Weights of a small mixture-of-experts language model, trained from scratch on English Wikipedia.
Size: 11 layers, width 96, 15.1M parameters.
Below are experts of layer 5 (counted from 0) of a mixture-of-experts language model. Rows are named up (a neuron's input weights, with its number), down (a neuron's output weights, with its number) and show model dimensions 0-95. Each number is 200 + 20 x the weight over its row's rms, rounded and kept within 0 to 999.
Before each expert's rows: a language model's description of what the expert responds to; "mostly gets" lists some tokens that are sent to it at least half of the time. This comes from a sample of Wikipedia text that the model never trained on.

# expert 42
What it handles: Final pieces of names and ordinals inside tables and stat lists: th, nd, est, ned, as in Fourth place, Fastest Lap, Earned run.
mostly gets: "nd ", "No ", "rd ", "first ", "Golden ", "second "
up0,219,198,172,201,216,200,206,198,196,195,216,204,215,212,183,192,174,188,177,240,183,192,230,172,214,196,214,189,202,178,146,204,207,156,198,213,173,153,177,164,202,224,180,183,173,205,200,198,178,208,208,185,188,173,193,243,207,163,227,205,191,200,215,200,231,192,185,228,193,208,183,164,215,217,198,223,211,218,186,215,204,185,193,210,212,194,210,173,241,233,192,233,204,207,190,170
down0,208,187,197,205,190,229,165,184,194,223,228,202,196,185,184,187,207,214,183,198,209,180,202,220,223,199,221,159,157,244,227,171,164,191,213,231,215,188,207,200,183,186,198,194,187,202,171,206,205,203,201,167,163,194,194,204,190,258,190,202,205,194,180,189,192,175,189,208,207,233,176,196,174,204,171,217,169,201,262,194,192,190,226,199,213,217,184,218,206,225,210,194,184,182,184,190
up1,212,192,207,192,196,209,199,228,208,259,190,184,220,191,170,187,193,233,200,171,182,214,187,169,253,205,166,210,232,223,185,184,246,214,199,203,211,194,210,182,192,190,235,185,180,229,218,208,195,183,192,189,188,182,191,202,208,199,207,214,208,203,207,194,219,206,203,168,176,207,209,172,194,182,190,202,214,226,198,208,212,189,212,259,189,189,197,191,251,201,205,197,146,191,190,216
down1,232,199,201,196,211,175,184,201,214,221,191,176,180,177,181,182,220,211,194,242,195,246,193,213,215,196,212,254,189,225,171,226,220,187,210,198,197,254,231,202,205,186,209,209,205,192,195,199,181,211,173,193,210,220,188,192,193,208,203,234,210,215,190,182,182,223,197,171,242,165,190,221,235,213,209,183,217,201,217,204,169,185,218,195,216,173,190,185,194,204,217,155,173,182,186,190
up2,204,189,191,204,202,209,187,213,197,199,214,189,220,198,163,164,220,226,213,197,206,191,210,189,227,200,197,231,198,220,175,197,196,173,191,190,197,208,186,162,214,179,218,167,169,182,197,252,197,196,209,233,167,183,186,210,206,207,203,183,176,236,208,184,246,184,173,223,204,213,174,220,195,155,227,216,194,184,185,205,235,194,234,213,200,194,221,220,232,181,184,209,227,168,197,216
down2,211,188,205,205,188,222,195,181,213,235,173,184,197,195,215,193,221,221,250,190,201,226,204,240,212,213,207,199,170,210,239,205,195,188,216,228,254,191,205,183,213,188,182,202,163,185,189,224,194,196,187,214,209,230,176,207,197,216,185,188,157,249,208,209,201,179,200,196,216,183,194,198,192,222,245,216,217,228,193,195,192,173,209,214,195,212,241,198,189,198,230,176,186,182,220,228
up3,226,189,205,238,165,195,195,191,219,231,222,216,178,182,177,207,217,209,203,241,202,207,226,186,173,165,191,255,179,198,190,211,206,215,227,181,207,212,187,187,191,212,197,199,211,179,215,194,188,209,204,192,208,202,224,206,210,201,195,194,189,208,183,218,194,179,206,214,207,185,221,191,197,195,217,188,176,176,186,208,204,162,183,248,175,274,206,220,225,188,212,225,228,216,194,233
down3,194,199,213,216,187,200,199,212,191,202,248,180,203,184,170,197,239,193,145,181,216,224,227,195,209,177,159,187,180,190,197,205,172,193,235,195,181,196,205,183,218,183,182,217,157,196,208,209,228,178,202,199,204,201,201,174,227,192,207,200,212,196,220,224,239,202,218,200,190,203,223,204,223,248,183,218,248,211,229,196,203,198,216,190,168,206,203,201,176,197,182,178,182,229,177,177
up4,197,183,191,213,201,230,184,229,191,218,219,169,195,205,225,159,170,187,246,210,186,200,214,214,181,221,175,195,180,215,202,189,190,190,214,178,179,205,198,182,187,200,197,189,173,172,210,205,169,204,233,183,190,200,237,176,173,192,169,202,196,168,213,230,192,196,215,221,180,187,225,182,209,237,221,184,235,199,252,185,219,200,189,169,199,224,190,203,223,215,203,176,199,203,168,172
down4,192,225,208,171,222,196,193,221,222,201,199,213,229,176,212,173,231,191,192,172,195,225,200,218,146,216,202,217,208,194,219,198,202,226,208,203,173,186,226,155,178,202,227,179,211,205,195,216,145,204,204,190,167,215,208,184,161,195,173,187,206,184,180,190,188,205,199,218,194,181,195,161,197,213,184,174,189,188,237,218,193,197,158,183,180,210,188,216,198,245,182,205,197,190,205,177

# expert 36
What it handles: Word-final plural and nominal suffixes, such as s, es, ations, ities, plus plural nouns like members, people, teams, forces.
mostly gets: "members ", "ations ", "those ", "people ", "support ", "features "
up17,200,221,210,177,184,208,201,202,212,158,182,210,250,211,200,193,183,207,200,214,210,176,189,189,220,197,214,211,227,195,189,192,227,194,173,207,204,210,193,184,169,217,177,187,158,201,229,202,210,218,197,175,227,185,197,166,219,205,219,231,222,174,179,195,191,217,174,246,226,177,177,219,176,179,227,190,232,240,162,208,219,172,170,194,226,212,215,221,193,209,217,224,200,201,198,187
down17,180,217,206,178,203,212,200,222,188,182,213,231,191,195,174,245,188,189,190,222,224,246,202,205,166,168,183,178,209,184,236,210,203,229,186,230,165,222,196,246,239,173,165,170,184,193,225,176,224,191,207,208,197,218,168,181,198,213,206,196,237,187,198,201,218,190,219,197,210,213,213,210,174,228,236,184,190,191,213,213,199,212,220,195,198,182,219,196,204,186,199,214,164,215,194,199
up18,221,181,178,176,202,193,185,185,146,198,233,227,224,216,179,201,214,184,202,202,196,204,191,164,215,188,194,192,200,179,185,196,179,201,196,200,216,195,176,188,165,190,219,177,182,198,196,196,161,224,163,208,198,193,176,168,259,198,197,195,217,223,172,183,219,220,202,222,220,246,205,216,223,221,222,226,222,204,208,208,208,157,186,217,237,198,200,196,184,203,215,205,224,179,203,214
down18,226,188,225,158,201,228,205,213,234,186,221,218,193,181,197,216,188,219,207,193,226,228,207,220,160,157,163,225,173,206,204,236,217,244,166,229,180,209,187,201,192,201,186,209,171,183,164,202,212,199,193,181,220,222,199,224,199,200,197,188,231,214,183,185,201,197,166,225,214,200,198,187,189,222,223,192,194,204,223,199,185,210,199,176,230,212,207,213,223,176,189,176,178,170,176,201
up19,230,174,166,200,188,197,208,191,220,184,216,212,192,213,209,174,189,195,236,195,190,202,218,204,229,219,199,188,211,217,183,202,225,172,178,216,195,185,176,181,190,199,231,235,210,174,184,210,235,193,200,186,189,194,194,218,211,176,230,213,186,223,242,196,215,222,222,192,213,178,205,229,243,181,188,169,179,180,144,213,207,191,211,176,245,219,236,204,208,193,185,196,190,199,203,165
down19,185,215,194,201,246,228,192,183,235,205,190,208,212,202,173,215,224,214,183,182,163,193,192,235,200,211,192,186,219,213,215,176,203,243,221,217,201,194,180,213,214,200,185,202,218,177,205,183,227,187,206,179,206,169,156,216,212,196,204,201,189,217,236,199,218,194,209,189,189,195,201,193,207,198,214,193,168,185,232,169,193,174,228,200,180,184,238,190,216,178,181,239,165,191,182,147
up20,187,201,165,223,208,219,188,174,194,229,188,203,194,220,208,192,190,149,220,190,199,209,194,197,182,191,191,196,197,219,162,219,166,202,228,216,156,179,202,166,164,188,209,171,179,221,193,204,212,181,193,172,204,221,194,200,232,190,224,179,237,211,165,179,174,191,206,239,224,184,196,207,221,210,153,216,212,206,185,212,187,197,192,225,201,211,183,219,181,242,209,186,202,194,201,225
down20,199,242,215,195,191,235,198,178,192,197,178,211,202,203,191,210,176,222,208,203,234,247,213,155,215,193,200,213,209,227,241,163,203,234,204,203,219,211,233,233,197,184,200,203,177,225,194,212,177,187,208,203,233,219,190,204,159,184,201,215,157,212,189,169,200,209,201,192,185,183,186,215,227,221,253,182,215,193,188,215,193,183,212,175,212,204,183,202,177,211,186,198,225,194,177,200
up21,212,197,205,193,185,201,213,227,204,195,136,212,222,175,170,183,190,215,172,254,180,195,189,195,229,199,185,205,223,190,184,233,177,194,218,224,193,209,196,188,164,174,210,204,215,191,205,209,230,215,209,168,192,214,191,192,200,168,205,207,215,190,183,206,197,178,209,221,217,222,224,162,237,167,201,174,210,202,214,190,228,225,225,200,185,187,195,212,207,172,210,220,191,171,193,156
down21,170,203,222,228,216,200,160,168,179,185,219,157,183,218,228,229,195,205,205,195,229,206,175,224,243,204,196,188,207,202,181,192,188,140,217,200,190,186,216,205,193,217,183,209,227,209,210,186,216,204,230,213,182,209,196,201,210,224,179,216,195,204,182,192,178,197,188,165,210,188,215,180,230,230,177,188,250,179,208,173,186,191,191,226,197,202,211,218,222,218,240,192,201,200,204,227

# expert 13
What it handles: Prepositions like in, of, from, at, within introducing places, dates or offices, as in Governor of Maryland, debut in, attended.
mostly gets: "In ", "within ", "entered ", "in ", "across ", "From "
up2,190,205,225,212,197,197,179,206,184,191,156,198,224,198,174,192,177,223,208,234,197,186,198,206,214,185,177,206,179,215,201,186,200,216,206,217,189,198,221,200,195,198,177,204,236,193,165,214,219,245,193,220,178,190,198,247,222,192,249,164,206,182,215,197,185,185,156,210,178,198,172,170,220,169,196,214,190,211,236,231,195,200,178,238,186,199,231,185,174,188,212,205,223,204,196,178
down2,205,224,233,218,183,202,204,199,218,207,204,228,185,222,226,173,195,222,227,218,223,199,208,226,205,201,202,248,198,204,221,177,204,195,221,210,161,241,263,179,208,194,201,207,235,182,192,214,177,215,192,166,209,188,212,202,181,223,215,182,197,200,178,210,210,210,214,191,185,230,159,193,224,181,210,177,204,181,193,238,210,185,169,215,192,194,198,203,181,168,196,163,180,217,185,212
up3,203,194,189,189,161,199,182,191,230,191,201,223,232,183,160,197,191,187,209,157,196,213,198,187,182,174,199,187,220,203,221,206,201,178,182,214,183,194,192,190,177,196,211,201,225,187,198,194,208,265,171,174,214,205,176,197,175,210,193,200,208,203,197,160,178,175,250,238,220,195,207,208,226,171,172,216,232,206,186,203,226,191,200,208,209,176,169,192,213,157,185,198,184,176,193,192
down3,190,242,205,180,210,196,207,212,227,184,212,170,239,228,204,178,166,225,164,169,257,186,203,207,205,206,195,225,179,185,239,184,187,188,209,224,194,238,211,184,200,211,248,214,181,157,171,184,208,186,187,212,179,215,195,212,215,186,164,215,232,213,186,200,180,190,178,185,202,214,202,207,191,213,193,199,181,219,188,203,166,201,208,210,174,173,196,213,182,196,193,192,194,185,189,180
up4,219,224,222,222,183,191,177,212,196,217,167,182,185,186,211,198,196,231,218,176,199,200,207,195,237,226,199,188,201,188,201,197,186,177,189,199,251,203,196,201,207,194,209,218,184,208,229,193,202,179,168,214,201,169,208,203,240,188,185,194,174,204,190,225,186,191,242,238,170,208,199,227,242,166,201,178,221,245,187,226,193,234,206,225,184,232,202,188,179,211,233,204,195,176,195,215
down4,218,215,237,214,150,203,199,218,162,230,194,185,185,217,225,184,202,217,190,204,187,206,186,178,194,211,204,238,208,168,196,191,201,198,206,198,218,198,248,222,208,200,216,177,141,195,214,156,206,196,190,191,212,220,190,187,200,166,201,242,184,202,231,167,191,213,213,214,200,193,172,203,243,213,214,203,192,199,202,175,216,182,179,201,202,218,207,187,152,217,184,196,184,185,197,191
up5,213,184,211,239,222,210,207,214,199,192,186,208,204,172,183,192,192,212,200,189,211,199,205,208,176,202,213,207,162,195,201,194,192,184,170,204,192,199,215,211,190,210,202,195,217,198,165,180,242,168,134,214,209,186,212,207,214,178,175,188,206,237,233,230,200,223,192,187,205,261,218,169,220,175,212,240,193,195,225,208,218,177,196,198,183,219,191,168,196,195,214,206,230,207,210,239
down5,201,183,185,196,224,199,232,212,206,235,231,188,223,204,177,182,244,166,221,220,203,205,194,179,231,233,218,210,200,211,226,149,175,187,188,217,228,179,162,221,225,215,206,190,227,205,209,220,193,206,201,206,203,212,209,193,181,251,173,217,211,188,221,220,193,205,233,161,204,186,211,210,170,194,180,219,205,166,186,191,214,193,217,206,197,187,170,203,189,217,182,224,195,185,184,182
up6,194,195,195,200,183,207,187,189,195,201,216,189,179,206,200,231,170,225,207,154,208,194,178,211,178,199,192,212,208,216,203,195,221,175,187,191,214,201,214,192,209,218,219,203,200,186,232,203,196,241,203,220,217,200,173,197,208,193,191,233,205,241,205,230,185,210,144,203,247,221,189,197,231,211,198,201,212,183,157,203,188,246,191,225,217,204,236,211,259,208,198,223,221,201,175,206
down6,186,201,209,233,201,231,210,203,208,217,238,167,161,204,212,193,211,193,205,204,181,196,211,209,236,223,190,204,162,208,222,193,244,175,218,180,213,208,192,179,218,176,199,191,208,193,236,224,200,230,202,198,211,207,216,202,213,193,198,186,201,170,214,171,215,199,190,207,169,177,155,189,184,223,188,225,222,203,217,176,165,159,190,217,191,207,179,184,156,202,221,241,187,188,221,209

# expert 5
What it handles: Prepositions and infobox colons that introduce dates, times or values, as in on January 2, 1808, after his death, during, until.
mostly gets: "during ", "until ", "before ", "After ", "about ", "On "
up0,192,189,184,229,201,197,197,188,162,192,196,192,178,182,199,255,206,183,230,216,219,190,213,181,172,192,191,169,188,189,186,214,190,192,176,187,171,197,187,194,175,200,194,160,182,217,186,172,200,180,197,182,156,161,164,199,208,179,224,215,222,186,165,224,219,216,209,195,190,192,179,199,208,166,232,207,184,200,166,185,217,177,199,209,203,233,230,187,180,185,194,196,230,165,195,186
down0,169,188,213,170,200,156,217,224,184,208,163,213,172,186,198,170,215,204,181,194,230,208,174,246,219,226,230,213,195,194,212,182,226,207,179,185,178,228,204,205,242,209,203,178,200,205,189,219,191,177,204,209,201,226,190,154,233,201,203,162,222,202,195,203,176,208,212,207,204,195,228,207,208,209,139,195,211,207,167,214,171,198,215,210,193,196,169,189,192,205,205,202,212,172,192,205
up1,194,203,201,199,199,228,175,204,223,161,195,181,233,230,193,216,195,232,163,205,204,193,188,195,204,208,183,155,222,199,208,182,211,179,169,203,226,196,210,223,186,206,213,210,204,204,168,237,199,224,214,207,197,203,198,204,185,195,201,214,218,149,195,216,190,153,213,220,203,247,215,224,238,192,176,185,200,200,208,205,186,207,222,205,198,191,198,224,233,167,247,181,236,204,211,186
down1,169,211,210,181,193,202,229,202,206,201,210,191,189,183,198,202,204,174,207,241,227,176,171,226,192,195,195,251,222,175,246,186,197,191,192,213,189,207,210,191,238,212,195,184,206,221,197,204,161,229,196,219,196,204,198,163,159,219,210,203,192,197,179,229,201,202,203,211,173,199,208,225,225,216,209,197,239,173,204,183,149,161,166,204,219,169,184,189,184,210,205,196,179,186,203,208
up2,242,183,181,231,201,225,212,193,219,207,196,190,217,233,223,222,188,234,242,243,201,161,175,172,215,205,206,217,194,236,187,205,207,210,197,196,194,200,186,198,211,178,230,199,210,164,205,214,217,232,237,205,225,197,193,231,196,223,207,180,200,224,189,215,210,177,208,188,228,196,203,176,181,180,178,228,226,182,178,201,204,174,193,210,197,193,208,215,207,237,196,185,190,243,182,222
down2,191,191,214,211,241,196,194,197,257,225,212,160,189,183,187,194,258,233,186,199,178,207,202,218,220,226,163,217,196,211,191,189,236,208,207,218,216,253,215,189,199,218,190,185,198,214,187,217,180,220,211,198,232,193,235,201,167,219,216,194,214,194,215,203,228,220,198,183,210,196,159,183,194,191,183,203,211,170,201,189,180,225,208,201,178,200,185,168,206,213,186,228,201,184,206,186
up3,217,193,180,212,179,195,203,206,198,192,201,222,193,235,176,209,191,171,183,195,170,209,183,229,183,180,181,197,204,199,200,196,250,169,210,201,196,196,168,191,155,196,243,197,217,214,211,195,179,204,194,242,158,178,202,227,197,173,199,198,192,182,200,229,231,186,176,233,185,175,229,211,175,211,196,234,213,201,226,224,179,196,198,214,193,225,213,173,206,247,187,209,178,181,205,196
down3,163,185,199,186,186,192,250,164,194,184,201,202,211,198,239,210,169,238,216,178,210,206,202,208,216,201,230,178,224,207,202,201,192,225,179,218,197,192,193,214,208,158,188,228,179,189,186,166,221,176,182,172,174,201,231,233,173,226,214,205,193,205,182,189,193,171,201,205,187,213,199,210,166,195,199,174,190,213,242,200,182,187,191,200,229,200,226,227,219,240,205,209,203,195,201,234
up4,212,222,193,196,215,251,213,215,206,216,204,189,176,188,250,203,163,166,204,201,187,196,208,197,229,183,178,186,224,208,194,238,205,195,212,192,216,204,206,207,213,242,214,218,188,204,243,246,177,209,222,217,209,165,192,203,186,189,179,245,190,173,215,209,178,210,220,190,224,206,242,217,193,192,201,214,225,192,207,229,197,213,227,204,212,209,195,220,210,176,180,182,186,194,163,209
down4,218,212,207,223,211,228,205,199,231,224,216,197,200,205,189,218,231,195,246,228,160,196,210,232,182,216,175,195,220,199,191,212,193,191,222,197,207,207,219,206,223,201,196,216,205,186,235,187,219,199,223,214,238,173,232,204,235,225,202,164,208,210,166,211,178,187,205,204,213,211,172,248,210,160,215,203,202,203,206,168,223,226,181,210,175,185,204,187,209,209,189,186,181,160,172,200

# expert 28
What it handles: Final suffix pieces that complete a split word, mostly adjective endings like al, ic, ational, mental, tive, as in magne-tic, navig-ational.
mostly gets: "atic ", "ational ", "mental ", "tional ", "political ", "sional "
up10,181,193,176,202,206,179,164,195,213,242,208,211,166,214,211,198,204,176,218,186,170,189,202,190,191,204,217,222,214,185,193,188,229,154,194,186,214,177,148,189,192,218,194,191,199,254,190,209,231,187,166,200,202,221,199,213,222,193,217,192,170,199,171,193,164,210,198,236,223,217,207,230,215,201,201,199,155,184,180,203,187,174,246,215,190,214,219,201,210,215,197,223,193,194,196,180
down10,217,196,189,214,194,192,198,215,194,207,167,202,236,203,178,183,183,201,204,154,200,196,184,202,180,168,207,215,212,208,201,205,205,188,189,235,191,231,217,193,206,204,196,198,182,222,174,177,182,212,228,194,185,196,200,211,223,203,215,177,191,203,171,210,191,184,205,216,239,204,179,153,205,244,211,213,184,188,172,196,214,229,207,224,181,189,249,250,171,198,194,195,211,193,263,181
up11,216,232,215,200,199,199,211,210,189,203,226,205,145,203,179,210,212,184,176,196,176,191,189,214,208,181,165,162,180,172,201,196,218,188,207,192,183,197,181,183,186,251,205,212,211,202,165,216,189,203,180,168,204,194,196,226,213,200,202,164,216,166,221,228,175,175,213,188,160,196,206,190,148,189,190,169,243,209,215,196,197,207,215,210,204,207,201,169,233,193,229,182,210,198,207,185
down11,192,238,213,216,175,207,199,199,196,213,224,216,219,192,174,192,209,204,202,166,211,190,220,217,221,211,187,197,163,204,209,206,185,230,193,218,214,220,201,219,254,177,169,191,181,188,209,179,210,203,180,172,195,214,188,207,182,193,212,218,179,181,219,191,238,144,193,162,196,200,196,149,231,186,188,211,215,205,212,179,170,182,194,232,233,199,184,212,186,174,191,201,182,225,202,230
up12,239,193,165,211,211,187,221,205,169,255,201,209,176,198,177,211,206,235,171,216,190,201,233,163,204,177,205,162,192,186,217,198,204,206,210,205,210,192,171,196,195,203,179,205,190,225,174,198,212,197,184,214,185,179,190,191,233,202,223,170,200,210,178,209,224,207,216,211,148,171,177,178,232,218,171,195,202,204,184,201,250,181,188,197,191,218,191,207,203,222,185,208,206,161,185,212
down12,232,158,197,210,180,170,188,194,226,197,183,192,216,189,160,187,228,202,225,167,226,179,184,199,239,185,175,178,180,164,203,193,199,196,222,219,189,175,172,219,184,204,185,183,214,208,215,180,205,183,209,200,149,218,189,181,187,205,191,191,146,152,202,221,217,191,189,219,174,204,173,205,208,225,193,217,208,205,224,220,223,207,182,189,180,215,192,210,174,205,184,179,204,191,207,216
up13,193,169,201,182,216,207,178,228,201,204,223,189,221,233,235,214,206,222,203,200,201,195,195,204,167,221,262,211,185,186,219,227,238,187,214,190,224,190,208,188,190,217,161,213,173,196,240,188,181,239,178,206,161,186,213,205,229,191,177,207,198,218,196,208,205,181,197,190,182,235,222,189,186,183,176,247,188,211,196,191,235,195,225,196,191,183,212,197,218,217,206,197,180,168,199,203
down13,213,193,194,205,214,240,204,203,212,192,236,211,218,213,194,236,186,221,196,213,195,192,176,174,195,183,220,199,203,200,187,225,228,217,202,219,193,175,188,178,192,207,182,171,190,203,187,236,193,187,235,191,151,222,191,216,200,194,229,238,195,187,238,182,239,191,211,207,206,189,187,192,189,196,195,183,164,202,243,186,237,165,176,233,215,207,210,189,233,203,187,228,214,212,210,162
up14,203,185,211,201,192,189,177,179,208,208,201,205,169,162,230,197,225,185,188,224,184,192,207,186,232,198,177,214,171,231,217,208,228,231,176,169,213,197,168,197,214,205,220,200,150,230,210,197,218,250,165,201,207,201,213,202,254,184,219,209,205,150,207,192,230,171,211,175,180,200,213,189,193,197,198,176,199,220,222,231,189,203,211,192,195,214,177,194,198,199,204,188,179,181,207,218
down14,176,208,158,176,208,195,181,169,172,201,202,177,198,201,197,223,204,207,177,189,193,151,181,181,220,202,212,198,200,208,232,200,206,190,180,204,175,166,197,179,165,228,183,207,170,207,193,180,197,238,176,177,210,198,202,228,178,209,208,193,181,198,177,219,163,212,219,258,222,220,235,207,233,202,212,202,210,237,199,167,208,209,195,169,203,201,196,231,178,188,193,190,186,196,198,222

# expert 4
What it handles: Whole-word common nouns following the, a or his, often before of, in or was, such as station, project, film, government.
mostly gets: "station ", "area ", "government ", "company ", "film ", "school "
up11,189,184,211,209,185,217,218,210,179,217,231,209,174,176,155,202,180,153,218,208,208,180,201,217,195,201,186,215,207,215,201,216,237,196,208,195,213,204,187,195,164,200,195,187,177,207,221,187,208,216,173,196,203,211,177,221,209,157,240,209,210,188,186,179,178,208,231,170,235,230,222,177,190,192,178,189,193,242,192,216,247,205,179,211,182,203,216,198,185,184,184,179,178,169,170,178
down11,189,210,179,233,204,216,200,178,188,197,187,206,216,225,188,168,181,206,204,233,227,200,177,218,200,231,177,177,208,185,225,201,228,201,224,203,200,196,235,218,197,170,174,211,197,193,209,253,193,180,158,232,181,233,185,181,210,188,139,189,221,188,190,207,236,186,196,178,217,175,201,199,212,184,203,211,197,222,202,163,194,199,197,194,211,203,212,211,172,176,206,237,211,207,184,226
up12,261,191,227,218,232,221,154,172,183,189,206,223,221,241,215,229,164,213,204,201,200,200,167,208,204,181,183,219,170,180,200,197,190,199,206,196,163,197,224,196,196,187,193,169,186,180,204,180,163,189,185,223,235,204,181,193,222,197,235,216,193,207,202,205,234,189,182,195,232,175,196,191,192,206,201,177,198,155,208,231,202,213,219,192,211,197,176,196,201,189,189,210,223,201,186,215
down12,220,203,216,210,215,191,202,218,191,185,189,175,193,212,230,206,227,226,227,202,168,213,191,235,229,220,189,195,174,207,209,198,223,201,200,175,192,207,207,245,195,197,171,192,188,173,208,145,215,199,174,179,221,180,161,210,198,177,181,204,204,171,193,197,202,202,203,169,195,205,177,222,218,166,207,225,181,192,208,202,228,214,164,217,206,183,196,170,176,183,189,201,170,204,165,249
up13,193,218,211,220,230,179,198,205,200,173,161,227,213,225,177,227,189,236,236,243,169,213,205,204,193,230,193,193,183,227,201,190,186,176,225,204,186,180,189,192,205,163,226,203,209,192,162,188,189,214,216,205,176,185,202,249,225,204,199,189,178,204,195,211,165,196,241,216,221,222,179,190,205,169,202,181,186,215,211,220,227,191,206,194,242,192,216,189,192,194,208,195,164,185,209,194
down13,168,201,191,201,188,212,239,202,175,186,225,188,194,196,183,202,201,203,190,203,169,195,138,202,210,203,186,193,203,147,214,190,154,203,193,201,179,189,220,209,219,228,176,194,203,182,190,159,189,217,188,195,180,226,183,193,196,178,238,188,179,181,213,218,188,161,198,184,206,174,203,170,195,233,189,194,212,181,170,241,174,181,205,205,191,241,201,185,202,208,199,238,202,189,201,191
up14,201,213,162,188,215,194,194,188,190,210,222,212,219,208,239,209,194,211,204,189,195,218,186,199,222,185,209,202,204,195,167,196,189,224,209,173,212,209,211,209,187,198,202,193,183,207,219,209,178,211,180,212,192,193,141,203,214,193,230,241,178,221,193,189,208,169,191,230,229,242,194,181,223,230,149,183,188,183,210,192,204,227,232,202,195,200,193,181,166,195,223,166,180,250,174,186
down14,182,202,176,212,211,208,177,205,213,172,232,198,195,167,240,209,226,179,216,224,188,205,192,200,214,194,174,204,225,187,235,205,184,163,209,172,208,204,218,186,178,182,212,201,204,191,227,212,184,170,196,198,239,241,187,172,210,185,223,212,209,204,205,227,219,215,202,198,186,189,211,237,200,202,218,205,227,198,232,202,193,224,220,170,194,170,170,182,223,244,243,202,212,164,197,191
up15,188,211,201,168,182,240,223,229,224,202,208,203,197,149,217,194,217,186,167,195,206,215,192,220,203,223,185,168,178,218,189,188,224,210,161,175,208,198,204,188,170,221,191,198,173,202,195,176,219,209,169,186,141,208,185,211,165,188,227,225,191,193,177,173,232,178,223,200,205,190,202,197,183,188,208,203,191,204,216,195,220,211,162,212,218,190,198,208,192,218,223,196,223,210,158,174
down15,183,211,194,217,201,181,233,169,171,208,243,204,180,199,164,229,202,184,167,162,248,183,206,206,201,215,179,193,211,200,229,188,195,229,191,224,181,219,198,212,207,202,212,211,188,206,180,202,210,208,230,202,206,218,210,170,230,161,211,204,221,219,230,196,216,177,202,220,196,150,200,191,168,194,184,212,193,211,207,193,163,199,227,206,216,199,205,255,200,191,191,196,191,220,228,216